python train.py --num_hidden_layers=11 --hidden_size=512 --n_experts=32 --experts_per_token=2 --d_expert=224 --d_shared_expert=0 --hidden_act="relu" --moe_layers=[0, 1, 2, 3, 4, 5, 6, 7, 8, 9, 10] --router_score="softmax" --normalize_top_k=true --routed_scale=1.0 --balance_loss=0.00283 --balance_bias=false --router_cosine_scale=10.0 --init_std_router=0.0343 --lr_router=0.000744 --vocab_size=50257 --norm="rmsnorm" --norm_eps=1e-07 --tie_word_embeddings=true --optimizer="soap_variant" --learning_rate=0.00192 --beta1=0.95 --beta2=0.99 --batch_tokens=65536 --max_seq_len=1024 --train_tokens=538100000 --max_steps=8211 --dataset="wikipedia_en"
Below are experts of layer 5 (counted from 0) of a mixture-of-experts language model. Rows are named router (the router's row for the expert), down (a neuron's output weights, with its number) and show model dimensions 320-383. Each number is 500 + 25 x the weight over its row's rms, rounded and kept within 0 to 999. Numbers have three digits each.
Before each expert's rows: a language model's description of what the expert responds to. This comes from a sample of Wikipedia text that the model never trained on.

# expert 28
It responds to: Adjectives and ordinals opening names of titles, battles and events, such as Golden, Siege, Second, Grand, Red, Blue, plus ordinal "th" and dashes in dates.
router:527498499505498519557475481501502497503536544561496515550520505484516525521526527494509512506543516503478461518483484512516524445531484491424463452491529553544520522501533511518477522471500514
down0:487487500530492534478493473503549490496509516501501501493493480513476502498500494520481527503528523493507515518481522491493481511501510508495510483511505487506505503471498506490516505481533530
down1:486480500475449503485502524489503508480494504471501518485466507512485493478542484472514508444512498518493460489497483484512475465504459496490486458481497485491502516477549502497489499468528503
down2:509507491520510510531487498494509477506484482553496511527524498529480507507517506482516500498488537497497567508501500515484536513468513497469477488495522485528524501512497491574494455532474449
down3:497488494503496518503504481512508500502528494502509505502533508540503519521519488510499494516471498512515549488485511486498513529525497478530524538489489490503540460506509447475511497502499480
down4:527490483490480523475504468539483524515500519525521508555496491504494477474527504491518523484491510550513444529481461448488476521475526474514494467504476506499515483509535511472555480455475496
down5:495468506483523500457487482496490490468482471491456471512486507525521501508487502514516556499486478510551507480496508532539533454534494495486468473520518462486500525519496478515515478485532475
down6:521451524541502489486486507506499537479517514505502507452493525508521500486476439524440461448439510524504533498535557522479557525486514495520521521475493499444502549533465458472480500499464514
down7:506531520487510471443462486474523451468489520490498495501498496489497519490536500507499471504536488474501534497486483468499468445491481500452469462496508502492522463528525508532489524515522533
down8:564519555465480491440518480524481498543551512464486493573469483504480529533542452454509503489520515454491503513523466519514471493480465479497559517519471492479482476507483527545538503513473528
down9:492467467480515473484526487505513480496464532519499532498503442486481474509500479513483500479507472460507544510515522470507507537515479485471502498507451523501479488495532509504512455479448500
down10:473507519496499476488535511519502505465426445524498537470473478517470480492521479460551522494502523477486523527462487495489499487519519506477525499506453470483483506453511527477531504509462480
down11:502479457503505491494509525484490484505494528523532475492542503494514503467458496499456508497510526486498491514504536505499501505507468472494515479497433537527536535497481477495504516515542531
down12:520493520527514500510505472475530486500465505487515466538488481474482538528497490452505506504524537509488484464502507534502510497492474523524520498490486545493500478506503484537515474495506497
down13:472500503452524504518502502490488492520505492544506466533485513505522500459498526497526494517522491501491502501539441497500459499472496493483548473469498522494511522454502512510503489498512536
down14:507504494478528480505513501468512471505499534486525501511505535483510476513475512525513477569519524517465500551514484461484522515502546479468511485544485499488490487488507510507476502529533471

# expert 21
It responds to: Hyphens, slashes, apostrophes, line breaks and the word as, often in transliterated names like ad-Dīn, n/a, and section heading breaks.
router:495505494515497487490475518532507499487539478507523533472519523472541525490461507521503499466505510466561521513491509484460479508496492517472497519527545484484504503494535514485474476511499477
down0:507457492527508480528469529531492540481546499512516486497452486507539462505509489511477557505469507508526444490504450511522493518505494483506508519485500506531539503475449503488470558455486582
down1:502502543456524472518536492515504498500457499477530525472478509505457490499487498503488450548521502473482531501504493531506524498509506488485508478496520533530485459525485502482460518465487516
down2:488484449493517513496467521512548514488500498529467484531489517465508517494457474505499501500496465517476547516529495486478487501499512472503439456503467516508460510478555517476498493522509497
down3:481527487480509497500481475470490529495480518481516526490550477506485503517502513504504464532513422529521486561521534488473516530508524513489482527500515468492505499530482499468459482491477469
down4:500522507507508532528546520458469495494490515515503540487527470498506468482528487499490460517476560495499464469517499556507475515455465490514524512527484549514513478459497491515514518521504511
down5:540481505556524518499480510498533486451521520522506506469518435479495500482510522544499504509497466525494482463542512485472471502497531542485511477513536506527505474478512498546498485515464507
down6:505518496513498492533454500485509521498517488470510533485514529512533509518493526545468498529516502499494501482494524500480529511512497434501506529492493539515501476465496540463493500484491472
down7:511532510506531472478488508455502471467508492455508452505489500541522476536535491497528477514492528513491514526473496533513485489501452516523507526511488535467532523471522462463508512496490516
down8:494486504485539495498519507508508479492502490486506478499485493464527492475496489543474528466460506495510501498470444496484493497501541527485493491502513508505475484463496478537428437516517526
down9:509495521485509496479486508491515478489475513499525491480469527478501520499482499501480501465495550546491495472508504486503510481496517545483484505510507528511479513472519480457460469477483509
down10:517487458472502536467502488527507471508519475493478506509513456472512477515472513494507496509492508498483494497503450537512459520484502529493470498536527505511484486489515482508556496499510498
down11:466473478460468540531505533544481491487495503516516465498524511512539465511505479510485485500510464504468517544505507457505496471479524504523478496470480513517510510506520524526508466509541495
down12:468494518509514468525495518485558505506514502459471472543486482474486499514506511508510520526510524486502519449478503497535496459541527457510514465541504477513489491472537556513489457455463470
down13:536523477500505492499536522494461501490509483486481494471517502461518483525488475488505514502498468488489479513500501485460462478490464529514520510481499480469507499478459501522469495451529471
down14:514488483489497498495537531511497459519492502525468500517460498552488508534485494505517527493532532487466526517529525513500537498503497513535525479472483529503494453479509505477513532522475539

# expert 18
It responds to: Nouns that come before a number, such as Highway 10, State Route 965, episode 39, series, line, Structure, Proposition.
router:488501482515520468469467472528477548493520524463467496481500471489502515521531506520528494495494469491523485509470511506496527468496483443445483465498517516508465530499528477511459471512505477
down0:456515461509532499518507485488498536535504471479463523507538491472495529503555491485485494531515488516529492505482522513491515464518484487504540520469478510469458439471470514511490503500497475
down1:518506514516465522519511478515488486479507482485526503486500472508535461485518494541482504515501494514519483505532505517513477512551464495481532508498483526477506491488545489514442497501503479
down2:500522526464451484535496501535460494499441506515491460509474508514477540487492513479497468542479480488524475502438548488503522507469513498486514544528516484499526516516504487502478474500514477
down3:483534520529499541493508533495499491509481495522535504523495461523515489460488503475478511493504472522476477480516473489530482505505503473482424519496496506505500519484502491489440521477545495
down4:479516531532504486497466521514500501513482509528554494536518466503529538498475541494479517464483502513472490473466501486458488520519501519491477497539485482501481502545513498506511527462490527
down5:522512489509491496456472476505490527488536487537507502495493532508515480531536507498487525501476504460500509534542515491523494478500481528551525490483505535524526493513489531529529530533477544
down6:485495475509490498496500504526505484471509496470488483511502528497492536539504517506507504443475478507484496513516486519480473497492508491498488484498511468508559529490475511517467495491493493
down7:516513511497474524503474514534527523483516562500489481474458461529532444462492505479510509507538546523513499420511474528462514521487514522483546473514494524496523549512512515457441492486506493
down8:558491455546485492455485499511519507446522530496470555516514518537512477458505519522544494525490494482489477475467505468500475476492488504531471471478482529489466488543457509520494476499477521
down9:545534499508481481499489461456509533444494514534521509496499505566502499484497500442558473524489497511490483520443485495508531510530501501544508522491519490497547538534501485502501497473518561
down10:493484488493493498495508504533530540571515481488535459485502489530461538506530500529489528522490471515491509471485531488458519519455478493549519519474473513467516508484478485505505539489490475
down11:486478495467512513507497510478483497582462469500485530455501471528503505545451491478506553520564529522458450486497519535490526462494531499497520464470497501484495542484492481485471462514503461
down12:498510500542488506449502504527504487534482516515517570516483486542498495451474537499497495517501512504515488525513452522512471499495544517562482505455488518535518530493498474498522508482505550
down13:491495523501497497500526493456530477487512496490520512446460517476486496505521479518517507479489493531527470522464456480506474449503495492530469544528500500550498517477508526482439514507484459
down14:491503533497488493476483526505516520496522481484508504506522493559514498500492465486459509481470514503505499510501494489475526507507463503498509474492515468478502530470516527510547517485494511

# expert 12
It responds to: Column-header and stat nouns in sports, election and event tables, such as Votes, Games, Track, record, round, water.
router:545478493543507485474522518492499488525515544495544541502475489497545508501470436498503523468538484510535508482536499523439487522502532503502473499503485485492489505506477515513498460498496493
down0:498480519543513503503466489488497457517491529513491524507505501495519492497534497499528530473488457481486558474477527558511465508485491517481487510503477498539557524472481526493483475454517528
down1:475544513473502509509531533539468538476501481519485553481507549507530504523524525520520500527472526510528492525482498521467510486487459519504533486532504505497512540503516482457526537473501478
down2:455488485521504466514532486535519508487520503517507529487474545502510511505493546505486566508498511465495521523485497518460517474488525513485453525482490470511523506494479481471499496527545506
down3:485556501496490507543505485495526502495510496492522514465520516472522515464455525470527485481506529521531491483535462502481532492519504484441504513538537530501490510542495482525560586507504507
down4:511496469512505494562483521536515520472502499513478534444501494496510512481551498516529529485503514511486509496516507470472470502504496509513493535483501499494518459497493506491549557478489521
down5:483480499484502431495504500534522497531493502495505458481512498472509523502506517493559494538520522501498519532494475485551513487491518509545485441501522510526471502508528529546534516480537522
down6:475481517484534519508456526496498509519493499494533502500495509500502494531471518491474487478468516469509489456499509517484523508475530522515510478542464535490503485506521537497517459436497548
down7:495492503444502497518485485495463479517462488461477500491481535502531454453479504540461494524506534472551448500463497477453498513504557473457531464506499509508505461501516470466504498511496489
down8:528490547492486470513518496499489511513533511498519500508506502481491482452480474501456534519495499490495519528487491524406485499493468500467526500474526548513468455492464506458457514475462498
down9:534463524477513514486508462500504512503485515494491469520497494478508489530505535481512560515497517434505517493509504503507473503495502496497513504459485567511469504501495479488499496559486506
down10:483462499524537538512487465559482514525464509467497508495487475515490472493508475517485502484485500479505553482521512509536504510507537437505462485500444502504496501566533462502461518503486479
down11:484511536486529491512521544493516505492535526486491490490504508481505471473509519534467459473469501511477488467482512486558504522530507474524497467485500507464501511494483502478507528523535495
down12:528452501504503543486488475531518481546480486519501502473533500509492504516514517446497539497505497474531528490524527441516513494466514482508481489549494504491451508486514543523492547492499486
down13:481545522537500487525479561497492499519522478539494470447495496498530432499485518473531481513548527510540479512504515568539499493487479496458512507485498464508477488572501547509486529525545488
down14:488523479468486493519502500471477483471519531477508541488502507489507496548525537477471490467470496497538500573538511501501538497519438526502443487532484534517566495516476457534508537478492464

# expert 27
It responds to: Place names in locations and addresses, such as City, San, County, United, New York, Richmond, and commas between city and state.
router:470480499519498525499515542508532504484464511543542529509512499510512508477499571498501507508455478508497510522446534535518531489501485500481493515521474509491500528497487501508472467493499510
down0:499476493512470481503495493519495512538481478525514478495509513504461463448527517468531497497533512477482445559514508512492455516506496502534492531509482418469479509498473528497537450463493495
down1:493523497503489497476541496543463504516475519507510524491538529489486505534512510521510476443513522488489438539478521529528540479506505504460471565520506501480457481507485509495532530498480532
down2:499504495510507490505471473494507522463497547491490555474466495458551551501537521442526549488485478532488471486521496489521455517511508488455498478481493521513541523491467552502517503475498515
down3:478523479503497494488520477499517502493480466524518516450498497509515533518507494524493480486495485527491479471493527536484525528480517473512468528463511525544427495500476485522452500491432530
down4:522487479458537515535503526489517490493487531534527476540514547491487521518508563460500493525526565538478488476486507549517496510541500497514470504500510479523507507498482490471490469504506531
down5:481446515484480471510485510524502497504470509494526505485479502507557516499489514479520510490480472532491465421507503491493485503559509500484562501469526512500535488516531448497499492477527506
down6:500504504507511514526516510511548525481501489504496474488500526537500434481447474522483513496489465528485523489466464498549492508445464484518492473474487521489500477515515536531484488523473528
down7:502536497511507458514505520487515557502485505483450455509478521496481485540515469503474475506539503503505501554504479478476470489491487460500487506514486529483512450499503458533516516504486499
down8:479492530485468548515501484510475490475499529486523515438501546523530500506514458537506526558506523540507507496497482468479537488514498475515520516543503510514512498454505522525469511479508496
down9:531536528525483475527497506502536503481479526471505520507516503542515480556481495511507550470512509525496481506467483487480507481512456489541457518515473527488481479476515513490510545487484493
down10:517516465518492508473499497501495534483467441529451480481528507500482521515508497563515539526518509498548513484516555506490487490509560494544524483524476479480526537470456496536506496500504518
down11:501499527507450491519476448471525558515520492539482539512492526498485484512492494485500503534503486550519513510504511474509514551489473535489520477452513508504499489475495468481537441503513524
down12:480513528477468526524502513527482471517525484501502468529505476488508475517506499485485522510493512505531471496473496485501491517510473510520469538525490510518494471494512502555510480442536568
down13:479444516483517519474486470477482477486478454488517466518499493492484525531519483501470484482491479518529517461519513464533495542491468540508516486468488509522503512534468543513520489477534499
down14:489518458459492501508540500482543498488518493506480529481501484488522500510544496495523532494461477461523495474522528510472484451526470477489513506485513564503507511490550474496538444538505501

# expert 6
It responds to: Line breaks and pipes in sports tables and squad lists, coordinate symbols ′ ″, and negatives like no, not, any.
router:537509499474504471506532466501498506478508493467528534515463498504486447475493491484514479570502467519554477471515488510511493468461529539480442535480491509519528505497467448490478462521499475
down0:457486519488512499496484529494460541505501483487529540493484476498504461490498500475533497512464499481499473517480516516531542472486517522501515506498503456503472439503468492496499503495460482
down1:491494499477498555489446532508535517505515476530494513507503498495504494504489519501551497483453510522473535484481540502493487490553474530528475461501532513554512467463498486518559503466543519
down2:492488516463469458481496517518517521530477513484499473469474463522485502527487511479550529528475516485498529460542510501490499466496505509471526495487489472524453479468531503509515495500529488
down3:499512528479484500509501518494491464510508543498530493496504484456528490482508531522503466460488508493519481534483550492505505506470502521527479539484498524492532515485499497485487506486486479
down4:528513482496509499490491526517448491488478508544474487450531483535475502545542492496534481525501511492493507462524483498500476508484531529514500520483480495521505511510458548483501526498471529
down5:488532516461502426501433473488483456520482538488490487520499515538477490474471521491479531447480514442482452519504500522521515512487508532529507462489453524458517445511493539529501513505526479
down6:545489496499478477520524475463456548453523499531449484501525526502519502534479509492488503467449457538465479459503517503525522449516449482493483488519511500530498471464532493516489453504561488
down7:497534509487480525514546516544519507497536511507502492480524478468548502505488458504529517553531454546488503515448539491487508521500509506478462474451476510523493477503526487523511540458504514
down8:520499539509502488493506531486502526519476503421473522494529519513495499528484533473518530515499500534456534531493491536568494455513480478504467507515452534512525548479473497493504514511471506
down9:503507514516461520531527490460511491508467490515518489512516508525454472506466493476508520527500493526509529514477495531534501457516536511518523500514500486494544524514496497487459487467525507
down10:519512479520495503500475496514521469483505518479484527518446545549488490505472473505510493497500459514530512536451514473474499506537474522480481553524547511488537490529533466466473481490507519
down11:502475469452500514533517485486509509503500492503530511556508477497500523478493454507532518455531476521428514446514511484472493524491538503503441503502509516445483521463469503447459482536463504
down12:509520513468479458460480525477498476501514481519480511505515525501507462472550563561503481483544534546540515504478499489484512497465456482521516473447487511465513500481475501503531490503517485
down13:510505494477509482498517491476495494530533491500497469500445479533512485467502422496502493481474469526524528505503522489471470493480514485500474517507521542485516545532506502485476514489504527
down14:511532506524522480471542499480510502466508512459539523476512526457526542490468528504480494466494478489528517504518508475468497544545497457559498540531495486507525483488518505501518504507546481

# expert 8
It responds to: Commas and semicolons ending a clause in running prose, and linking words such as but, while, where, including, when, because.
router:468520500502504483510482481463506498523524490452495502481482492478447458494448494497494509520504547492547480457432477491541496473507507495491529521500491508498531509503503514501481490533501504
down0:503518488508504467452484480459483479506495533538521470499523509489502491525497489489539513505465532526499479497503495464513466504523483538490523514473541510437491522495468458493469533536526526
down1:500500549487476514479484534522486533475531510454470508504473506472500502556503517512492485506505469551543530500544482527514504499523506518512501477467484519512550479486516516564543500482472471
down2:490459498508505517514502515496567509502515484483505517521488509530530567489495498462512510536535463511501509482526515488490508509535530473534529514480489519573442505500520520503503541520526466
down3:495506481475500473498540525508505462496464457506445494493495497492464477539521501520496502480473479504524501527472479546495512518499504506443528484450500524504493507514500491500494454527493509
down4:486555496491471489515452489485495492440512516470551508475478493484509496472484510513498470500458495549474494505498484492484513520522518512475518464537527532518519496499488516555476542475525518
down5:504490505478497531505502469496495469529495495538513517517437496461478523470508505541539487494468461458469503500510487476492477529500521461472522493477508495507474515501548500506511480450491513
down6:450526477520453523485496467520468458505497488476532510453475461502513477525511493460504487514478506508483486495497466497531526532482565551466439455499487453521492533504507490486536538510510515
down7:476480491470534476487522512487511513514483480460489521453507495520499498526457522511496515502542524510523514457507543499482509515482482478535467511486491489529511497494473496454469483503475484
down8:483510507489475539478519513522479511486471500515489506512471486487496537512504490506503508487535496500474505490518535509512455505484458504514516490494526516526487488487464504502530468528493508
down9:538550488486483462499501516502491492492467506469467481466489517518500457502473555520526478489498516480512483455421471492531489499507491516476491494533531490483490480505501520503484517493493525
down10:558503507528538480500548514508479484519487524516539473491476494487484483487507520516445513489501495506489497503511459501494509492492511524504504488529503514487503477463498482509511502506518505
down11:509513493523482525510508515496505497491477492522452507504472499508475559508500536509516511496506538500497516476450507516476505453527472545478534483506447543481488462515513479451504500453490485
down12:498485504522425488485506503530523499518491529515526496521461483529484502502527509464516513485475536485504492532450515514508511499500502513503494500488507482517497524495433484519530497496485528
down13:503504485507528487469489501499452509434478486505504504487553501532485502490500427514527507512546484566459512514506531480497503493472480502489564512538494449552483503496509476479515449500469495
down14:480514505502466530483476537514505539493448541480512490483519478531482492504537450539517481491515522526478509518461544517521524491557524475505535469549540512512484503484512470492525457490493525

# expert 3
It responds to: Biographical words and punctuation about people, such as who, born, died, married, father, daughter, and commas or parentheses after names.
router:460451503479503507523513534494536482533569507467490512463463522525485490487530519489497504497502540541479544484451509511485490515520549520534498519512481482476504479506507531461530486512504496
down0:540456502462533536512501525479442506502577520511509509474462484533447480527486519509523496495534484528503470535517473540511499493475519487491530509503476507490553485508492527498475546536513486
down1:526463522505468524508505492501518487479489545526522492517481498431508529455504488476495522546469506482436463498468501523540510516518504499514510503479468462453533470530517457492485510515484496
down2:531516504491493504522491500526516517480496524516515516533517498494535531509508482479511527542479510502497495511522487494503504493500455505496476525509507544482518503481500476503479520510512519
down3:506495520505471504462475512524478511480522481506498512489493504505522490467480474529549505493482548500511543525490497414482469454433504496494482505542531532549489479525449531459496537513528517
down4:503531490555508465515503500523551487496472477470496469480496515541466484512468502489487478504473471465481516486467498473506494524547503492492515504478516527511494512531537520489479506535520478
down5:520493517551499498554538482460529463573521470526514498502514505453574493559507521535512486526459534465485542469478497518514498531471449483506493477448537517492475480499487492534485527509485529
down6:527483451474510507465506469535510514470448503496472515519512482513488470531528497456480502515534532524470481518493454518516534515448474492498490498484506498575503498485501491508508495497489485
down7:513490543509418483511454530505487495525506511463523486478519456478510529499537498512536496538449511513508472474486538480522499535494476508464499485464493523512465533502522491527529490504526499
down8:494493518514547530503485473472507508493516553505456478530501509502510470503466554516491546512500554496494501539485542476487492487456522473496513497486488469521494478520465511526496510486503511
down9:505554486474495506478512567519509497486500503502542508505495517544508499498537504494566496465504478508538531508505516531507507504495485479515528533484502448539525529507504535507502483564493483
down10:507483521509478494522535507512478502549496527503511433492462516497489500494479506551496471514498514520532483475506499461603521488466492500564495512544494533529469492488481448523499538477541431
down11:507498452490525503458511520459521504481482495525537497448470514498536488491492492521494518460547453552522491504491475514501507487480496449510463496478507504488531484465474483456509513515540508
down12:508498465500519545485488539513527527501475498456501531492490525536523490546503508487541443505525484485479527564482513501479465498500451462490481464456521482486500546501491502509509508475490491
down13:505515531462511490521534471505525549509521501513509531521498525512474515527491533486478481496502561512485511514517499508480491488453481524485494517499477502505507533477549520495527503500489543
down14:501486479448523532504504503487535528524470507499525461468502478544557478525547486507492518476506476511496541495522519541511511505496511463511518492483480468504542504482461514498524475521480516

# expert 13
It responds to: Words inside names of national bodies, leagues and competitions, such as League, Association, World, Cup, Army, Union, often after "the" or a country.
router:517454501493501503521484486501516499524519490522462483496535492485481534554574477507509463539549460501517457516519499551464476494468519496504476498499473519524524483507530489524491494501498506
down0:509478501493506486488494501530484520503493479498504455499422476523484515527491449509527456559579503514496536494558461494484468504508488468510517461504497509528508496506491469539547483508493448
down1:570479511535481517543522530523529483555492469520510485490483504487493519525489511538538473514499520495527518514505556494509481512500560523471498485485498511478490465544534518485506491492488488
down2:508499494533498505471456501498523516516445526541474488509492517468490515514491498520496537519479502554483458500431534496513533546498495547509472513489499537468480513521477556469506504473510503
down3:484512505474486499510500514487526494462484499540503510467500496528532515472509462521478506503472509534517528484515472493492493503483501482551470478541528487465528466506509476514485485492485517
down4:448490476487518479496495511500493475506527497480480467489551497500498504480519504504515469507500468486454494493517482443477474498503497516488517475490491494488512496444539501524469537489500465
down5:453511466483493515493533510503528511497504503488515524476545510465552497510494533521504451530484502495526502567512509492514496489532495496517501481494492504520512495479558523507509506538508492
down6:485521512516527452544524519523525534525454493504459514478480533499485507459509499506501494504523499499471483495529517484549460486501507498503478493532525477498486456464471461490537495515496472
down7:478489492488525503492537489528503490527479484491490544503487539493513509471507511575481516485488504490481487491498473468528545490540510553521528500508507457461485483517469444486505482473505487
down8:528460477443517495487504511494518494485480486517527479511508501502531489526519466513470525487500494542510499473537493456524535497499494449509484528454503508512457486525503528485491531487484526
down9:505519518489503507555562560467518552501496474478559518482515458489481498473532486520523491470502488491514526476472507476495504530510544471462516520480494514528485475526494502512511466510505526
down10:485483481493517482489488490493522508422476494508534481486481514501514510477494512507490491495518507491510512506514516523510524462534514483499533526534465462517490557494472554505530477511489586
down11:526486490496494512433464517503500525544553519499481488493470483483487484566490502486481532482471483494505513521511487521495518519484478520542497511467507478495511506490526530510486455498515487
down12:502494499526489492503508517522520483476464524485488524480506503529524487491534465519515499472481471512545526542537492537457521484535509536449501511523487515496523546504477481519495507526487510
down13:525471534523539459505500493485503496524510531511503510496542469487545491503506490522516470477532495508474521506497517465503490487477467522510490467498501530478526523502502517516516473479505497
down14:514482498524543478513476499510525537483501502477475512500522487491495540490524543494495492452486526553507465490520523509489498497493543506495504481492506514483539500506478501523539518539458513

# expert 11
It responds to: Linking verbs like was, were, are after a subject, plus infobox field words like Preceded, Genre, Written, and table cell separators.
router:490511500529521462510472517497505513510497457510551488436501483507504492494459471550492459491506507484493466522503476540524461509501513472485494495545489560473544487487517490515538511466501484
down0:503475541513499488471551508501524496510541490490480500452509490534495491444505459477476468457472467472546547464503454508497485490490489501505546492519522503483502484464495490500532523486540438
down1:525501486514482485512517487480551486445461510498496460511526496470503502489491516507530476515499506507479506499469518494497523491485454522541473502542503512540495478524516483508519485570494497
down2:474468466501512462508532493493513465540455537483476524443475467493490501490461532520514557508528469487500477505521492484527474516469488555520485496495509488503519497511436493480453490488504509
down3:468518533481521525499495500495510498433505502525455511489486521487513483479486514507503495464495464513498536454496503503492453497498510510535516527478492494471526522481455470497503476523505507
down4:501514499523489477508536544478503470474490529461506532498483496491510506465494507505489534521561503472550490469505505475497502523510482529504501517528485502489502520468479517509506543485522488
down5:544556501525487517516530462497506481489498453501541507516500471559518486556489472494494511466570479514551489500508472500477549515517518532503484489482511526517462554493492465477469511531506502
down6:519518451539526504504492471445483479483448465497456517502496497503522515496517516587511482475566475464500511510494507486501497489471541487487489502514475497477505486523456520556528548518473442
down7:504491466517542527537475465490509497463546495498501505485502547471511472473458475510504475538492533495521477504499472525489489537460491540488522495516499496504519530539505469455467481534492540
down8:507477525473505478532507492451508484471531524496493498496470527529497494484498523496512546484494504486509476512504523478461484505513512485506493548467521474477537498511499507475476477541510478
down9:479524505526479530489534484501483465467490484505517520545503489485495524538528531509478528537524529505497525522469523483504529465507464483491491517471514485514526533529506471521489497501504517
down10:469525480524510510507494513537478491532496511501489515492533503458462490472496485492476523537500491536464481468459481515480508505501542495494505510497480499494488472477535509451557503521474521
down11:483512509512454537467521460491505520502509465475525500506506526514562518486457475518492496515491511487544497501496469511513510521527484502540533498492530499505459457512466500530484468427523465
down12:544492516511482486507511520526484453485507505487475484482474541487488513463495491489485436518488475539547498517457544470462488515504462542507490474440473448477484526486501502562548520502517511
down13:546501469495461530551509512504517501479466501563492495522489467464477520526550513487541515464519453534461515524495478515463536502496453477512520539517548519515504489517511523524470519473481484
down14:488519499478480476567506481485536518502506466476526501487523489483513479467456489462455480509544492485475509504482488479517486508526509491498480489512509501468503512514500473486509510516482530

# expert 30
It responds to: Nouns for kinds of places in geography articles, such as city, village, town, district, region, area, and the following of or in.
router:504487501470499506506496506513474500458487485488506548517508507546524531480453535524499478500478456500508510487486489502519470512502506519513509512489534484510522508499452477493511521458498493
down0:508507497486533502528499514464503480511494556475482495545527515486503521471491492505493508513486485490499488497491486499510503559476513494503456510500508466481439480496520516489485500474446560
down1:452500499534502475492518472491486494478474484505469507467538506478508513484510500492478511480473519497497445503524501485508521472518517531551483455449506443553463529504508483506492504510483481
down2:483481485493491493466506476514494508507475514500507503481501515474475438507515508475482500493537543508488514516487498476465510470486477464510525504516497528522514484505496523510479508512472469
down3:545524494524487537553527497557486483505528505472491471499497518495485481510459479506504517519554528481527504487492508501460504507492504528475478459567512500493502503530479482516504533534499536
down4:509504483491533493509544524512498543469502505524466529435481495495519503518498504529526503519527454455463511509470481492558489479525533457549514504472498514450499476517530459516497539531510485
down5:511494500501479499491500512503496474493534505477524510531521473500473490533485528504462539497452500476519513469489500489507490492486512497477517520472481470497529476523507525510495483508530517
down6:507497504473507535552474504493532481524494490497479497522461527518492507485461579524517513450513501522495504489491505539478485525475501520504525496515479498531503461519499534475536495580518519
down7:461456547525530522541516497475521518531506561525486511521489486490511493500511522492555489489467491500483485518502457502530497489480487477519476475489499503520479521495483523508561506533496487
down8:491486470493475510492494478507516506515484497516530524534503486499501493500499502504519523508498489505500512493472497467508488483480488514500508506515485513493507514511499504501488475490482508
down9:512467490501496534503549472488528502502538486504495493502500487527504515475504462444488538522505476476529470552490452494505494506496510509522511507498477505511467472508504470473473551489469480
down10:556502513528483498506532499513466468496506499497486520483462482500498528525486523462497479505482487521486496470470518531497508506491506477475451513503518507490477483523551505551477498503478489
down11:480503471481536487493449476493494477484502477482495509468512482497502518449474501503509450508462460532487491503503533508520523534482499515493488498474482519537522485471495477539517550505485504
down12:503543538506466525528466491519503498491490505505520491497523508517465490497499492495501538509500516507524523532496483507498516492497519487492511488474481530508527504475491506494488503528503491
down13:503454471484503507537480507520515492516505482487509490503457485473483464539493533523534487535505501477531521454489524493537479489481494490541473492515482547484470485499469499476534505510490519
down14:520552525512518486520522451503494505479494482490504492471495506476505534511510529541512455496499524504524484463483488446462534513520486522470527448526491473522418501495546499476521514514511466

# expert 24
It responds to: First pieces of split words, often lowercase stems like deb, imp, stri, dev, aff, b, t, un, self.
router:505509499436502494480476476496494479519481530523467492455528474513487480507494472497505498491517541503487460496542525516495491537511470551512505470477508524493476514498483505491468534491500543
down0:490493507502484510467507485448513503493470513493511472499511512489533507527465501488477487489471498504486485485518472523535491498495512497484454503520532524525478536507469487479497507514505500
down1:503489545526493525496529514501489518488506542494464504487538497526460531518520501533483500501504537475501497538485490462495486488460501508481553495550493518496487511473518475514485508492514454
down2:464546456502528553496489492545492485507488518485489471536467492500508485493535528503556475517470523517497519489493490506488516511522520494502491470519470481465511532520544500483553499554509509
down3:528552541480498503501457508531487496510517495477491547509521478514494457497477530514519458513491480522536468466491492462496502466505523504464503529489508547481459519466538489478472514487517545
down4:506534509520502510504518472491505505525470559503490510480529478513518541529510480499478500505516498462490501500500567488476534501518442479494481464501475531507500516473495502484506481463474505
down5:477495528489486539456493526513497513528469495486529541492531494503489482523497473493469479464549477529459506506508530506532508493489462530503549485509491514507528511508469479495464511494482504
down6:515499517468500454487554512492539520437488532485556532433483482491484505524480497483490455497498501471509473488501501492518536540492509507479462500508504483510521467496492506536514559522500474
down7:506498524516515461514518516485516458500503489461541510523499506505491501508516509500526506521544533439486501525492521503465469511498553512467429527545514487481476512498482478500475486518508457
down8:527500513503504476490509483490467485531519495539509503487488514487486501480510481446527494486500474526483495524514471507481502399453520504494484534477478519493532478478514505455526539512481465
down9:489490498456473487488502491476431526495509522506475465523466511476486478522498505490490503510475487516474521514533510495485515502472509497527534477487463486499464473503488428507535499519479510
down10:494532496475501470510568502490509479502534485507481520482469492483461485517522491477507470489521502484519507508486519509486495531485518524501489507519482451485486467500538503478525484551494478
down11:536492533501532503526535537514504551520491544515519510454496494534509512503500499506479457482527507471489460500483519513510558506516489524430518494507533519529540544522507526497494513529492506
down12:506525515510483513556490547525493524523467477529458530487514485478523469483515517506486500468514490501485515519542473527484498482509498560524518464545498484509470493474465524461522511463499487
down13:537500527502510525475464517476562518452507473510513472477447491518467490471482453508490496572513497505482506509492529500509453528482459477517523478504491468469506448479502484541476472502473424
down14:488463507475524485529495516543508488500488507536536548483457514542472478529504474495563510499499503539504513466507467486473465513550493491545479517512534474527443481509480542516488478477503528